python train.py --experts_per_token=6 --routed_scale=3.55 --lr_router=0.00113 --head_dim=64 --init_std_qkv=0.0382 --lr_mult_qkv=0.5 --lr_head=0.0171 --warmup_steps=416 --schedule="cos"
Below are experts of layer 4 (counted from 0) of a mixture-of-experts language model. Rows are named router (the router's row for the expert), gate (a neuron's input weights, with its number), up (a neuron's input weights, with its number) and show model dimensions 64-127. Each number is 128 + 24 x the weight over its row's rms, rounded and kept within 0 to 255. Numbers have three digits each.
After each expert's rows: a language model's description of what the expert responds to. This comes from a sample of Wikipedia text that the model never trained on.

# expert 63
router:149133119104190150118135140135133124138114142104138158170129136171132116146126127154116075141120147131102114111097127117120167112113133107128125128111156117134170094123129119128101122130130144
gate2:134133158166139157133127160119128131147124140155124133114112190107141128124146089080136133141101129137103105136096167107112122155127082169113122134109149121147154162139120142148153119103123108
up2:115165130138131141081096144116103160150127123156099169164114156101132109118155138106130160125145118139108147142106137110126099099087102122134108142128176159085078144117135152198115153094117133
gate3:122137129060176137133131172169100164136137192131136139142150104146129115121124151099103096114140123128146110137124128148145168153160148114145157137159140108162137146118114165130129121119135171
up3:138114123095150130132134139135098143131132164175117144144152126158142125133111156126113106134093130101149164143119128131150124092164139138130109108157139146161147129096128139141138135116123199
gate4:124155156126148099133165100135129150105139132132168169159133102085115115138116143132078111119108168117109150108117126119129139126165141086148140140160126098137139051116103138115094116115113161
up4:110083107127117103129100105131131071162163139120105139119141148123148154135137120162160120098155133129148132133172163118110146129124093088153108096096106119168118192144138151097159105145110137
gate5:146102111109171141156080174113104101157128154097108147155142146125134095143154115131139136105151135136124177091120133129135157149108100117133101124095154107101167151121113153117158102138154129
up5:168139137104121137125093138084103104126118145117143158117108146158144125149152105146098128124161150123073152142085145120132157145093102086127083109111151099085145146129121166143123127117138143
gate6:092097152176108100126169106148118123108109156076130131148118109135042143137110130134122152123078113119151103140115140138137090136119113114108153144137132156120104147109159144110142116106170106
up6:106112113127135134094130082136101129116114132104131164148171131172109148153129145097139146160110148144116109117092131169121121153106115120123129136160128109094111121136163131143097148125103138
Proper name second parts. Second words of place, institution, team and person names and months, such as New York, Los Angeles, Miami Dolphins, May–June.

# expert 36
router:075149110142111154114136136104146125107107103099116164114146077136138088150107123152130145111095123100165141172124152113118098138105111144174107080174104090119124170150151090150076106139186115
gate0:129164128089115106149119110152143126146128147179123102150139151150144114102177102141130109126089130161143106129149117129147145157113128109141113109138139103132108103158091084065096105132125110
up0:112125123109139154133086149129135133097139163143143143126094155135179123157152109094136125134127171130103125150112133156162126117138144098131108104167169120095145086107105112114135131142096138
gate1:118139162114160160083143117163161170155094163127163106123161107153085130100154159151136137130109096089131125154113137090149118080110103139126103132130161132088122148102142134157126153096140185
up1:117166146137119101134097143110131162128121070149107169109146162140153085170134135137162111108140134124120134112148115135082108137139168156123108116169151129111139063119121134122142172115109127
gate2:139125151115124142157120098097126113121126136103128151118102107129096138125119122134116106147136121121111158134088151107099095144154149153133140154154165092123159143133179128087112139116108152
up2:129152123131130161111134109141128115106099130143157172168132063122124086136116124191133141113135128109091164137120134110106110160096131140139149163116150131074120120117144085151072131083152141
gate3:098107083149113152148095145114128138172117146114077148174143095125134089144153136146114154129118164084094114122125104153163099150106176149168115105129143118146109128137171146082090113125123147
up3:112161130134128137119095112165131111134145119120129095110132118126149154120124068115113110097159155122124127166077096148138129192117135097131146172139112159173117133102115111069149100101152144
gate4:132154125140092131095146101098161123150141172146122113099155133130154107113084122110113155131149122109164137148154096136107109154089134093137158116132111153154139100066154123107147135111137128
up4:123125123137108145072142131094127138101113179182145144130117118132149064172107184101125145146124100106137114133164136107130141116116101104137135134104143121096129119089131122130113082114116119
Table and list structure. Pipes, dashes and em dashes marking table cells and list items, plus line-start words like In, On, See.

# expert 40
router:132160157101106145132109161115095155147139128152126126121133133123141076175105108174112121125134125123145113153134145126120092138180130117149129093157121097143152157099115131108179134166095142
gate0:087125110111154093112175150137135105141108108090138129111131124082106144125110151168114147120074164163134165124116134111085150103169067168111121132157137144144115122184135127144109139101161133
up0:132141127092108144126081159131109149155129137120110166126142169116124092121174150129104165116138140128136134160114082155120099126163156148161083125167137086101141154125128120152148111162116114
gate1:151128129109115167098090138127140155110138155133091166114166163125158105217109121139133123147177102098135122140132162129151095136145155103137131092138124115133149129100151134111137153121088110
up1:142134121103108137111131096103141162123152122109150169205136109115115146107141157094091114123138143099113127133084137142144088135125115130115143093167198189121117145142153147138106126160091131
gate2:132124095115123065158135101117151070102080150135132109104117175120090126156151110157099132118105138141140131144138147156061140121114122135135102145119102147104105127133120123144115132125156080
up2:132118110095133113141152096150144076082093090136187124154143136095124113106149097159139148074135135122129110101114107110152129123128151136156103163142120154139146117145146069159094137117163104
gate3:107145098136159102076056130124137164157116139127109117126079144119133140127145130112112128125099161168114086147160154157157142129159086131093154157112155148138097159137110137156152105100089149
up3:106200138062158149096093154103114163138120157148102110090117142133163131147110144147109125122158107113128132147103162137133148145177130111120112129186122104122134123121122118155160139103108137
gate4:091100144135124134113159126098137159161115109125134134100138090171175108157098107130100113139133150154076124140122105140111143130127181121094166121160149113159139104091125154114132120129158104
up4:109112093107108133127106122135137142132094137140176112125160141128160148079134118109144118109160129139127091136129150108132145118103150154132114122160118152106094110135128143129096146123102107
Line breaks in lists. Line breaks and the list dashes or table pipes after them, ending table rows and bullet lists; also LaTeX _{ and ^{.

# expert 42
router:089146141151137105104127143112129138167135100138088118098111113119134108137125108098132094111137108173155137133148144151139149131186089104137132148150132087148123088131151124132144136107137122
gate2:114141116118138118140119121164098125132120110106139125156159083104156108146178096135117142156125129157129110139152140071079141128201150119154103155130115115146121148116179151140160133118140118
up2:141110167129138082126104133156125106147153145105148110133109133111133110160164133107142125089135139165097131137118155136148140149114154103154153120128149132095131134089139134148113125119111086
gate3:097138099112094119104144118145143120188123143119154137140157101156140116114122140121115126152155155176110123124130134159129104164076100144120140134127141115111142127108156179132144145123110093
up3:121155155137105128152139148142121137146141170142162124135119105174152112117164197118154121162156150137134102142140132172160110150113089085150122163148121151104170134128185135185141103113156145
gate4:123116159114112128142158146107118116139101113157124131147067129117156114141110168159113156115153114114134145135114125121127061148117158147138092086099167119096138095105122137117146133121129147
up4:126139159140140154142119148121145160143143132129105116138088175148129151206139146133137116126119095138152159164131129121099199101100118127125122110143193124113142104130170135140158167146137133
gate5:125122146122108125118136156156128103156077109101153128109117116110117121093058129148111126137138125168139123073098118108127174154161145156134116180137108145142113154122163114121102094096186131
up5:143111146137118083133131111110160115112146149109112113174142122120119138148164141102128140092153149096124122144113143137107092158128124122097150088108156116126133103131119130133119150147090129
gate6:114105151173175094117103173157088134102085134115128174129165119143125110149130081156114088157130155110115116126151145172145153151174111113096137082111120087150138140110168138133159120132128113
up6:142121115095100139102155114103145153098138104129151113137139158135129182155112152134145120067141098139147135133122089106136145111054129142136110175092161151119136104147079100154100128174122140
Word-start letters, digits. First letter after a prefix or hyphen, like un-y-ielding or fast-p-aced, plus single letters, digits and of, in.

# expert 58
router:145129090181139073137126107123148109132134121079146091104146084110142109135112133106112144131132170122120123136106105114148116093112144086113131177097140131140124116119059102137111157124168143
gate0:103118085153155115108115142154103088061159150119158169121106140147152150109126170151106140119120172094128102140094135146189103142115132078103113138146139135166135111088094113157146112133143156
up0:084091107158077118104154118154172107087175171122155086133099142139099120116127192158173143119137158105144119117097119167163097135159124127126151145135112146145155101109139165142145136134169106
gate1:129145105140111105131127148169138103157132132090108129091153156077097146128121111142146154129098151095115102111117138116157076136122130093084138191129122119126155161185084113132131112120137135
up1:164114148105152162129159137121138127105157147113138121132144092152129132103147172165124127121127088134159102097153160107132167083155084124156116111103137103146097122119136135138150113202093121
gate2:134115147151143146135103156192116080121178149091111100149151118184118127113157118171114100149120148116122151127093139166111121149113096127136139182148102146123162181142113140097112149122146091
up2:163110079128090115144079123074187191120126121123091154121112102112125138170140145131138115105120121115127088160160113131140135094176131124143129100123121108124150130139121122158151105126141134
gate3:118081113121150120105142128173133106094142125073151119145087110145133111163120160151127172122133199120113150103104109171132136144135084131091121155113099146120142117077102129151131089142174144
up3:189119118163123124087134117150157105095135144098147139140135110161143123151157148184105146161138174136121120123115137155163134160123109115130130187133148172117146121101127127174133113105135166
gate4:107151089100081137103052111105127149138140143151131118160130117173198138136177160169028119123119143127147127140119143158118126148128115166169138127152171129109119110165164152155129082102117112
up4:128091173116144112139117162142128110117110116151156101101087134090113123115133135100171132124129126124133132120147086137113127100177150150146166107125132110115160166133128108120161180159098138
Verbs and prepositions in narrative. Verbs and following prepositions or particles in prose, such as following, after, into, carrying out, revolves around.

# expert 45
router:119132157107140151133113138159143079094146132111100128077147153129154132153113117138147102143145072123169143123138156135105118153146129103113141132092079142124126132157133135108139141117128150
gate0:116120148138111110128094114144122117144139126109120141120151128119129162118133126122165075121134109139101097118166108168128084147115127093174126140156064142151131109143130098159104166133135081
up0:126121143139155089138166148137153110145173124116179109130125090128117125120122135150148132135111145129139187110153129152130137118137135157082121158100110126148162128081129154080107153178119091
gate1:128147124150125106139172125126105080105163095145127126141122124148125129152098095116134135159133131154076166144125131134121164111158141144128114145165066115114161119116092131138151053133129105
up1:117135112120084123163135091140144118134188149123092114125135133122139150123130144113087114112127105133100124124159106151077068129117119116137099136154139119079096128146112089127127125125053128
gate2:115146138139155106145125120110132066076114075126127107153090143106139148092165097090128142108111113163142162105126125153134144142120172136148137094123131127177141065127144108124134095165136139
up2:168111175137142160113146143128153156136116116129164118123133078154112144123128130166136112140135111169179096125098125141141082096097123177149115164155104160117154076112122105129137140107151087
gate3:083125143177167128093092111112177115145139077135135128136096122095115132155138109154150098138150150128148133117158089130093124155117133113115130125117160114143139142139127115120104110116124128
up3:141100115154173125145102159119129092122103103129115133146093135127090141098158088161136116125112127141142161123159129123110192127143103127118131177116087123109121101134127100146178123142185126
gate4:132088113176115136125129093146135167128126092124125139098112119097152152151126132136156136149174130185103140183117099114167164125149165117179122111135101136141168112138150125097145122122166142
up4:154104144111110096128108137135135147146160124173124147131124124128128133141155117147121133118165156134169132115117138116137131096134146132110131066118136095120114119133119143117136111129139118
Possessive s, list links. The s after a possessive apostrophe, like country's, China's, plus and, commas and year digits in lists and dates.

# expert 28
router:110189149128119145131112133098105132146130122137136111139169101145079095145150129158128088142138166110111145084123105177141107108093148160136148133121130132122132101107129161131115118119148081
gate0:111172130170093148092119126115120132102134167132133134122186138148105093137154128138100142146150141129135103101121115107136109153118130093135123119145103161114119111075128137154096142114122134
up0:148167114084151144105110137130096133137144118121155149162115129120148121117171126144086103123151113123156116091167144145128163088161120114128145151112146127150157091139133104125107098130118130
gate1:053077138109131156119096162103152151087090151139148168133142170136127089173112140162161108132100128136116144144115147177119123089124140171110125097146131121159113132153140122134079116148140133
up1:067126184162129142117109143127133163107078148166138165145119161098131097158119128184155115136108130150132143172126135175126084131123120126112134110135137118180106143136166090104105162105127147
gate2:108087149098163147143126125071102129141139099158121136140093104126151120151091152142115077137178109113100109098121115157109152129095141092147131106125150146114141104129136108094134143102122088
up2:127115108146142105123107113161127127136092157099140124102136125111154169101133136112121166101093095156137138157149112131138143110149159166113110180104101090127112120125118143132155079162153152
gate3:184108107117131114098105147131098105110138127116099099092097127154128192136118104147125059105124108119156122146135120132152124111127165169129112138139062134109095172153135124122093147118091160
up3:141104139128128106107125133175137100140140119137173119108132120121163125164130182159125128110217104107131122151111128108183145126136090121108135085085126070127130155101117145120131119159086147
gate4:130139157135196168142134149106091131132094117150108129186162116110123091135094145134127133115094135115139104137176089154093123122128127125149176103107125135130161120096159184137142157114130171
up4:108107128116107147139175154150116090131091153142150099134170108157107099113114114149118129120148112112160173092103150091148122132150116098112111107122071091147192153120136108095144099149099096
Abstract nouns after determiners. Common nouns right after the, a or his, like number, role, work, goal, intention, population.

# expert 39
router:129146137103096141138114091167104131101140162135153116098121166130177140143147137161098148172153114126169104140110126114118160145107088102150154142105108100123123113076149147121157180102117121
gate0:153139137115108131150086137159102079115148160098139082109096167099103152129168148085129142122143130120161110104119137097148125111130110085135138180110109126115135123155158139149142141079075147
up0:135167112150187097119126150112129124109144121105155117137113105131160143145137190132118119130111116132146143134190140140095150115151119132132072122134160130152136091150111129164105118140125138
gate1:085126117118124147174111134169132136074122167088172107142099098147154152108140152135132125120126117122158113054150145130132174120135078120127125097148137085149135114167156115130140119129110157
up1:142124089160141123113105119129122097148102078131083116163127176089112121142081064121135118106096115120107118167125120174138101167138153131122130127136107161146154164111087148090102104137173080
gate2:153175107161105170081060133173115150146124138146127096113147151103119111132137128163111152157130134113127121131141157099118140166126132096145136119110061108120092129105118155083147158124121174
up2:102108112088114138144122151099101188125144155129136127175112127123168114158153135157123134114139147142102109127143148090133123140138144100074100102153118107083112169095087117127187151152091103
gate3:117124161172139137147112121181115135146112106130146169150122102125120094155130109179135083124123139125118151136146107104130137143153146141115114125118160098139121168122110146154138107130148108
up3:162140144118110123086161095117171147144097160155134147141152108161142168121136139153138113118110120130124123131129093119128112166092126153164155159156096156153150148102130092118108170151119150
gate4:097158143111112108107108096126111121128140104123108122104133125108122117100143120100131112094156117128157147113109131117080139133141090140160166121125117121120138143148127127144130107118114131
up4:148143148112092120128143118136123077116089165141155127118105137103150140123139147163146135165141107155156119084104138149172085138082112110146134140131121137119104168111146164119080167071142134
Year and number digits. Final or inner digits of years and numbers, such as 2020, 1980s, 1949, and dashes in year ranges.

# expert 55
router:126158167122117108124156115098126146124122084154134134127132103081147086123113132129130147141158142121128137139117109113093129127111116148102114117122154129144137087116075117084148138110138152
gate0:139101112095187128093146102163120148144117183125130148144145115146180134186175098150103119112121160078100121114071140135103149135112079134149139133097147124169124152125150129170102090108134130
up0:129107125158144077109164181106126095132094087123171117117110134116096121096126119098122099121124113160195096129168128090089143131162135115137110169139117118139121114148127137085133133156176096
gate1:152167132148103136117116076100149117102096140141099125161090134078155146128135154117075170159151151112132115117144089120144103130129127172128117145098137146132108137135121108098145136110122145
up1:152109125135158126133141134105108089153134091124123130148138111138143131104109161116145100110168102180144140171112114090141105134156094150110119129108125159135159145097124123109144122148103114
gate2:079098172162106142129114099069126165076125106135171143135104109102157184137148157116156141127208180130116128149129113122170090132096107117145124101128171138108145148079117152151109124133118151
up2:154124141099124093149108110123121114167092113147153120115131154122141127139134128111147103140121119159120126146092106095106120104135114092129119147103116142095124129146107065091119135140110109
gate3:146139138105119173113085116101149121147083090138108145102143093115124108188126122154117125122143087093110142145116124114087135145112149128111129148130097148122168128139101113093133124118113178
up3:124185130148117139119137120100115163122099140134165162132148114105155154137165145126124140146150142063123134180123153107120111141086141117125117131137118143096128094122149138103116163108080171
gate4:188133094148099093136185109132148170162122154126141099099163135109095136116129142098150135162113133120187156119112103101090136135152113145139134114108093126140142111107109135118113134147162173
up4:121096129128131128153089156149100058099124056136110150154064141151142114119126109176078102114127160107091114117132154164185158115171103119106121142106110128141116154130174124109145138111141095
Verbs and auxiliaries. Auxiliary and main verbs in running prose, such as was, had, were, been, became, suffered, included, used.

# expert 46
router:135124112116124162113134128124161163110139158159123111078142149100140108105121080117116125128151123128139138099108128132123103173136101123151155151147100108144140105144151105122181150090159138
gate2:131116101134158116131117106123161131130139149132125144106107111128163124118150157143158140161143093121096143144070169106136140088136116155115134105135202137137097161158139120141119122148101125
up2:076115128144139128184148134126113078154108121124140117150149125120059119101124083146124146094118134116147133100189124164130133092107148131106090122057135135117120159134120118095092099108141109
gate3:115107138122147100142109126129146125200124106082133124111112125107110136111106138096186065134118101154077121091142086167103096137093183146130116152126091151137173169140152144120137142153129042
up3:145123126139129121123164125067106117132095098102144107149127152101120167134107087096109108111116118152123119162094131124158086145119157142138122142148132130153148162123169090148134136146171108
gate4:137081102129136142141103117135155189139126159111127167146104180094163140110122160093114167140145143143154136144130106098113138147111162155121163090095144078123153106117088115095163152143097119
up4:136147136133160146115066117130138158140143136122140116122150155082106128105095146131123134125110123195124129132181137125090125129129118129169164090146121123114098130135131118148112112146083120
gate5:173130118141122109112106150102097165098164106150123082164167185089112142143145149141130162158125186151118106110149115114102173133095124106145129143124125120126147134103121129126102132122131126
up5:135149124106174117106102102185151121130103149074131110109121141112108108129083122119174143134143137136102142096127123179163169162111132158135116128087137145124146135134145107162117103132131090
gate6:128108115128117104124146170100117157100116146145118131124105175096126133113182155157145155145147163111112155158135103126133162138149103134170143080119096100085112124175110129115159143157103175
up6:113120130146148126131137094146116083141121111118149102141121082165110172132097131148124106111119093139126098116132131130129100138107133111080144148121112160133172150087142135143134071117130077
Function words in geography. Of, in, it and which in place descriptions (state of Texas, borough of Queens), plus number pieces in tables.

# expert 3
router:142140109118128148116119141125111123092118098143085109092134149144134118116106100128134152127143075105165107137129150146127147147130118127107123116093093111151129092116118138089178160111129128
gate0:127086110131176098155133132134105099090122167139124123123097137165100108143131134135130126133123091158127181107147165138162217131127102117109152144148107094120142116127110143068159115135138117
up0:145152168100109123171108118137154108173158089097155126136136099136149209109129100108144104066126151101101124122139128117089085103119167127130151129142099092107148160151148133155102133126104089
gate1:135111105128105130123114147147107121081147152136147148117112141101122148102111128149181146112124167104088111099105157108132105118127112093126118140099126139125154110117106162129135139127081138
up1:105136132096126115162133158136137162141081113128103108138156114115112066162115110128146132135129118129145141149149107160113134130141128162112129113142154151137068135152148117133128097179146144
gate2:136159176121086146136140155109129098145085144150095130122127173158121138173161101138152134088112104207158147102158134112127099152107120084138165137128120131155124111174165089073157138092116134
up2:113096142090093120115110108161162115114120117186146092138114116122137140125169146126162129115122122161135089164172135129150090086170076115165124112144108114119128121142089110106170101126134148
gate3:176161142119105154111103134092112160146120104147087092141134110134151123098125147126136119140126138102078135117071148117142148134111152164135103142152139132150140150137119144153109116146098127
up3:084120115108193059136129138157151109129092111090144122103104104135114171184118131202117110146129126130135126108165122162131118146153122128111159112116118123112119150160157106128109122137133078
gate4:107138130157104087106152125084148144147118127137091109152133101143126138158120122143123099157141151108110135159144106132108158127104125171074081150158160163154140105180107131150064101135183174
up4:144116077135144142110148132105085099140132127119157099149164090105074139108122111106113158153138132147134101116112083121179127174156112126107165104126143136096141134135078144113105092166135125
Coordinate digits, line breaks. Digits inside geographic coordinates after degree signs, final year digits in tables, and line breaks or dashes starting list items.

# expert 49
router:124152075146153103102080142097088118103147113143110118112150161146129121076139134102128101144137143100158127127127134126152153130139093114156146131148066124111098145118128136123128115121122131
gate0:110122094148148131082076118070134115109158142144105175135110158131088155105088164152145136099150119125150146162140149173144134111131172119110173147148148172165135120165149148113069144140135131
up0:102119137151138134147122109149160181136130126107143151135113108106101137125114160070119140102149114066106112124100120098131150098175130133095104126116151147198137136136135083144098119143118102
gate1:133104121127110110178135179144139113119087135123051092082126136127142120142102142120133141133077095130166126148150115120101151128132110151109119129129113051142158132175163109129124123114147145
up1:102144107109172110128157102184153142135142121085133142135130086112112123126169143128146135113101124157128122138074130113106141123137154142126096151101125138179140108138093122124150088168144105
gate2:112095183168136103154137155150135172125124131090118161135133112105141160136088091153130127175086101119099076150116114154123097122161126107119131106118148126132099107188114117101126112110110170
up2:152077148119118165153159130139132114103129090108116124098149127160115172155129135097147111079124068147184151179128125114150135120111159141106124132102095123214151110125152137111122098178134127
gate3:121137128131128088141106148107106146159156127151112096144140111104108136105114167128140137103120164144091098134117119163135111109153114168115124132162134155088086107184112070157112119128161134
up3:101165105132122093121061124115117104119139097144107099161120150169107132090141148122162089168102133133127094136099155171110156111108153138132140112145121159119075126112145086145104129113143138
gate4:117125128120170154126107094123131160198158127135131142134155116101145117152175087087117132100166197116106125120133127131130119126143099141126112176168133091098136163079121112111143100116126160
up4:124112133161124147127136136149125138116120111102134146086140173157108125111195136034132096129126103115157159169120111134150105106132094131138118117149105142134127125186105138140099141136126107
Line breaks in lists. Line breaks ending list items, table rows and headings in discographies, filmographies and infoboxes, often just after a closing parenthesis.

# expert 43
router:116137132117139156140134190118148124103125094124078112085120093104107134139113139129141103093118077107165137131142119110099119128165105145133145122119110146129113107169156110103164141115140142
gate0:163104156119122176163111185111108205140138141098133145127100135121125145157123104137103138121129117090158167125121140130136113104143077157111161113119148078119140150070128128137149141117139172
up0:181126148144131164148102140106130130140135113099118125101123173097142180175159122143141097153164104151124164157131144137140118125142082124121130174092147100093144112076137145112171118097110130
gate1:140114156118167110106144073155172149156117136139151120126123117138144134111092146084149150122115149139148149143117088127108140132178143143124145114115134121155147089149123160083141081171131167
up1:125134102156123093120103111128123141127146131098143086103141127158118077122122090141112109074129157126121131134119110173146139131145110171136150130138096112116082174101131152120120138128161101
gate2:103141124114118094135136133165144085158103106072100147127175120092112133086090092148138110129085102150129145102168112127131174144133151129133105183154079133149157161117137130118136099089178118
up2:097128166176146089148154102114126131143134149121132141140129126142115159137130108086138150146109158161096152145146104163150095144152100156083166087102148145139185118121091098102113120153091117
gate3:128131100113129057093114141132131127118140093120081118092114111143143145140116170104112146131128152084159124120178118127120164132164088093122182102077103113131132093145134149105197136185091165
up3:134157082112147132106081124135131182133155123127123134145130113113141124144140113116178106119135118151156131141109089137112161110121153107107105115102128125128158120145126126131159123183133135
gate4:109107133135146086134137130119127123139176121164142113149124165139149138085120159104145146177163131118128168105085142119137150119129153133110121131097142110150122121099110159109124107109104141
up4:140123150145125095126187128137121148132118125157144122117100108136154142150098141097139111108151125098127117163134117139186150120150109105140139182139101118159141126115102077102176150139106180
Years after headings. The first digit of years starting headings or dates (2006 World Cup, 1998) and "following" introducing tables or lists.

# expert 56
router:121137150144177116118147114136114173155125133110131094095137086150114154142090153074097101115104091148154148128122162100142118141123119102119125099143142142130133119099167134137141163087132107
gate0:153158149090138165153122126131133104139069123158147135143107137113174143183140141111102175136119131131139140128152096147109149156149177115124134117115153148122122116163127144121110165108125104
up0:132160111110125121159134117162106117105146149128165116114194099142117121137148130146098086125098117133114102143097145134112142161103136121133146157145091123139113125105152148130140079108147114
gate1:132115138126144159153117129090157123108102161129104102120112122132141180136190138095133099111179108142086159141172139135120139132110159073137137070132149126157177137110152091137104149123118148
up1:141148139092156164111090121107121121135131125158126129110152198130161151129163145045112117121152111112084170114110144131130116129110119159145132116161135115146155074139145138164100126129077146
gate2:106141141138121127172114134156137144150133164086102131127100133113093128184157125127080131124159156138154147116151112119107129134121089136125179123110131100131106158099103121073104153140149134
up2:112119104098121137100107146127128116155144082158125143122125119108137141121084129138154136146094090149092131146086106113123139115117155131115131120115115135149129134149144104134128092129114144
gate3:103115132121150094107111137159146097133151139137161117135120083142135093135116117154128087131130131141131163175115142117135110120149093143152124133137172137152114072098131151126152124127132150
up3:149140103127145156155110129132125142140141120120098166104149146141147144120158143133104084115127123163129109090132145154101114106145167135096122152138122170129151139161128160178111158117105085
gate4:140149180134132134116100174172119116119126145119120138118094125148143124147088098132105142117107090131162139213162143146128125133158145114166144124128138162137136124150158141134208149111150097
up4:114090155158117141180117086159139146116092117135159159129162119154139153126129094176113082144090140153063135100142129097108073167112138127147097146113136131094174145164158102120116136105139096
Award and release verbs. Main verbs and prepositions in film and music award or release sentences, such as won, received, became, by, and year digits.

# expert 62
router:126119150085152158142111145146120161136158140157137202122118138108143088156152129146140122106154134105109107155141145100126118125141135114128101127107155096095091092107134141160143125117105079
gate0:129118138072133137127148186099109112115123099109151112108132138142177138111129129139105122149164161158142164135121154104121162121151095131159144124103093105091104112119160141136135107137125127
up0:114158115169097171158112093105110120127130154120158133125104131151076129126144140093147142128151120080102112152157110135180119141107125128102099151159141131121130105124139102148121161113059125
gate1:119122153115135065117144123116099148142145132146171117156139135116133098172141144107120138087118135140147130165145137174108130102146115140119113169106097139145146119160151143099120121102155157
up1:081086148111121183164129140128104113089132142113156120138134095121122112078095101115136124137099123133128151126144120113123131176134110196135154135121103137130094195148096132109150109144143126
gate2:156140134136141196172120146161150164160122182136135134113156123142140155137104162107087091140149129118142128146097145114121130147143096150161136156101085121178141151118108108098146187128110077
up2:120123141135127045132112131097086100121126128130106114175104055122135139115099110154148126106127136139109158131157117134128114078149129150091127138101141102103140132142130099144104065135150151
gate3:110135122133120123107137148129120106108127151162113103123160118119167091128106131116046114135159120118109139089096127126167125092132149120132109163145132140128121106141148121144142137130136135
up3:118129173130109117150108139073134144078127159087136152135111151131126122129130123118147114099130102154126142145120109125102082138112149161179072122157161174170090133165139129171108169127105132
gate4:125157137103131084117162117123139087124127119092127139109071138129116103106135143099115102130124121132112127122152166137174112168142125145165126066093098137134120110123146125121085078095086144
up4:147153138145115142119144117176089117140152163152075134123153110140118124134131136144134127118134126086121100135093139118112117114094172138117133184141129106157172152127125150107084134101122126
Digits in results lists. Digits in sports results, race scores, vote totals and date lists, such as Daytona 500, ATL 41, 75–67.

# expert 44
router:170106091147126088133127104144149136112120105128142132158113163169129179084128131112126127123093110144094090159075119139137129096137141100126097146101149140133126143128069121166122123129098136
gate2:129149129147105111155116120122163177139128155117138113100114147133126109080132133109124161135112141122138121165094127132153117093131158117140092168170148131115119102126120122155122132145135108
up2:059120141157116092165176107099184165152149093142113130125110132115102132093092135133113145125152117130174151108133156104138114121117115161127135133161144118127099111140134127119135121143167122
gate3:134136128110096137155150142117132114152111144172146101160127175132140118157137116172120115137101139139129093130118132106109138096138152121116077173076128131179157116113095133137128104133147132
up3:149130112142105143149132125112139143114109151147146146154141173165163128125156104154114152133116135136107115129093132111159133097110147132143105135115147162149107126102124135185092111112098125
gate4:148125097176105087151130144125149151139156139137106101118148151106146122076102149104156125154124158080142133131104122091130112107122141146122120173125165143089136121130101106106143137153154112
up4:170122110175108096128132121123161121192154149120121104114157130128115137082098145095130131155107110100153147122076132128149133114132114139103089182127157140129115118121106110139164166151126132
gate5:142160106165125127091140089134169166129122100148135134141070134117131147126126166104146146138135117133120092165054135094149139119112170101178072084098147129115091117139149103176103168108133175
up5:132114161091163147136152149130112131102121151099154135113146151158144130114104117191072168077085133107136116138171136134111114140134097151108156129127146144076122128142126153099128116138130094
gate6:139111095060137128112107162158136141124138124115150089102131121123101131142126145096132148128151125079158105126111176117135124139149137113131137145114137106101104125169089088090105136134119120
up6:086112177163131103146157105116131157168134129071161140118132074125099134130098124119135129156157130160142148167171111116123106147155133140118162117151104138107149116138151115126128169141122100
Name endings. Final pieces of surnames and place names, plus County, River, Street, such as Erdő-s, Sa-very, Marc-y, Hiber-nian.

# expert 41
router:091164140135116116102093154106114081127140117115118167113106108176145125058154135147119105088149116120141100103157173116104130128160102100156115142162127123115110133128156116156134119116121118
gate0:116107114182107114125090144134142123102122119090165140131159090141098140086139157097144108126110119142068097114139139137135151157121117092094121146158142131107126133113099118139091182167129110
up0:078117104117128105111135096132119141178161110137127180119124117106112134137137117075161168129142137146127105141139141109119094096155129089118117126127074167160147061135129091096138139120138097
gate1:131123142119146139163138135119140086154078075121130112095135173177113130131082122132148099117090099166144127113117099106149102151172160128124145098153145115141144109125140101144142147153133145
up1:149162134101102117138136151133135109136111102181145169105133117158120124150103167118147121143142102148163122154114151123152117137159142136110153104153151126150114111090139143139144134124131136
gate2:114121134144106127138120142062131117083149142147112135125085133190080122099095101141136104142111120125148110156137140130151093096117151108132152086200129151141121152087176126105124137094136119
up2:126096119152171147163116132140126160162094089153118110094133107094127121144144125143111127168136128131147162089139090127117171144123109142118149123113112120114161137170088128067208140171147104
gate3:123134159125137090143161146090135153162098147162112178173162121126122106124116083088125188104140152137101136126141128173089133107147117133163108158124117152184139099148126113136083156120143121
up3:147182146140098139135130155121132157119121129089102122140145127137126132084143101132105175120160159084156057131129111181121166153138111128172129145134123150186121115131161094149125132113110151
gate4:105148174130163125091142126136101141189157155155107107155098116147096078149099159096115180114147136125118140158141124136109114132138149105179125140174137114127112149121133144174109117146137129
up4:135133162130136156121170132203148109135101129104118166155163127120127131119120151107134121148140149134104179125100069141149100091135131131120101147127133125126147093126054120139116131116161131
Apostrophes, articles, digits. Apostrophes in contractions and possessives, articles a, an, her, his, and digits within dates and scores, as in Don't, 2025.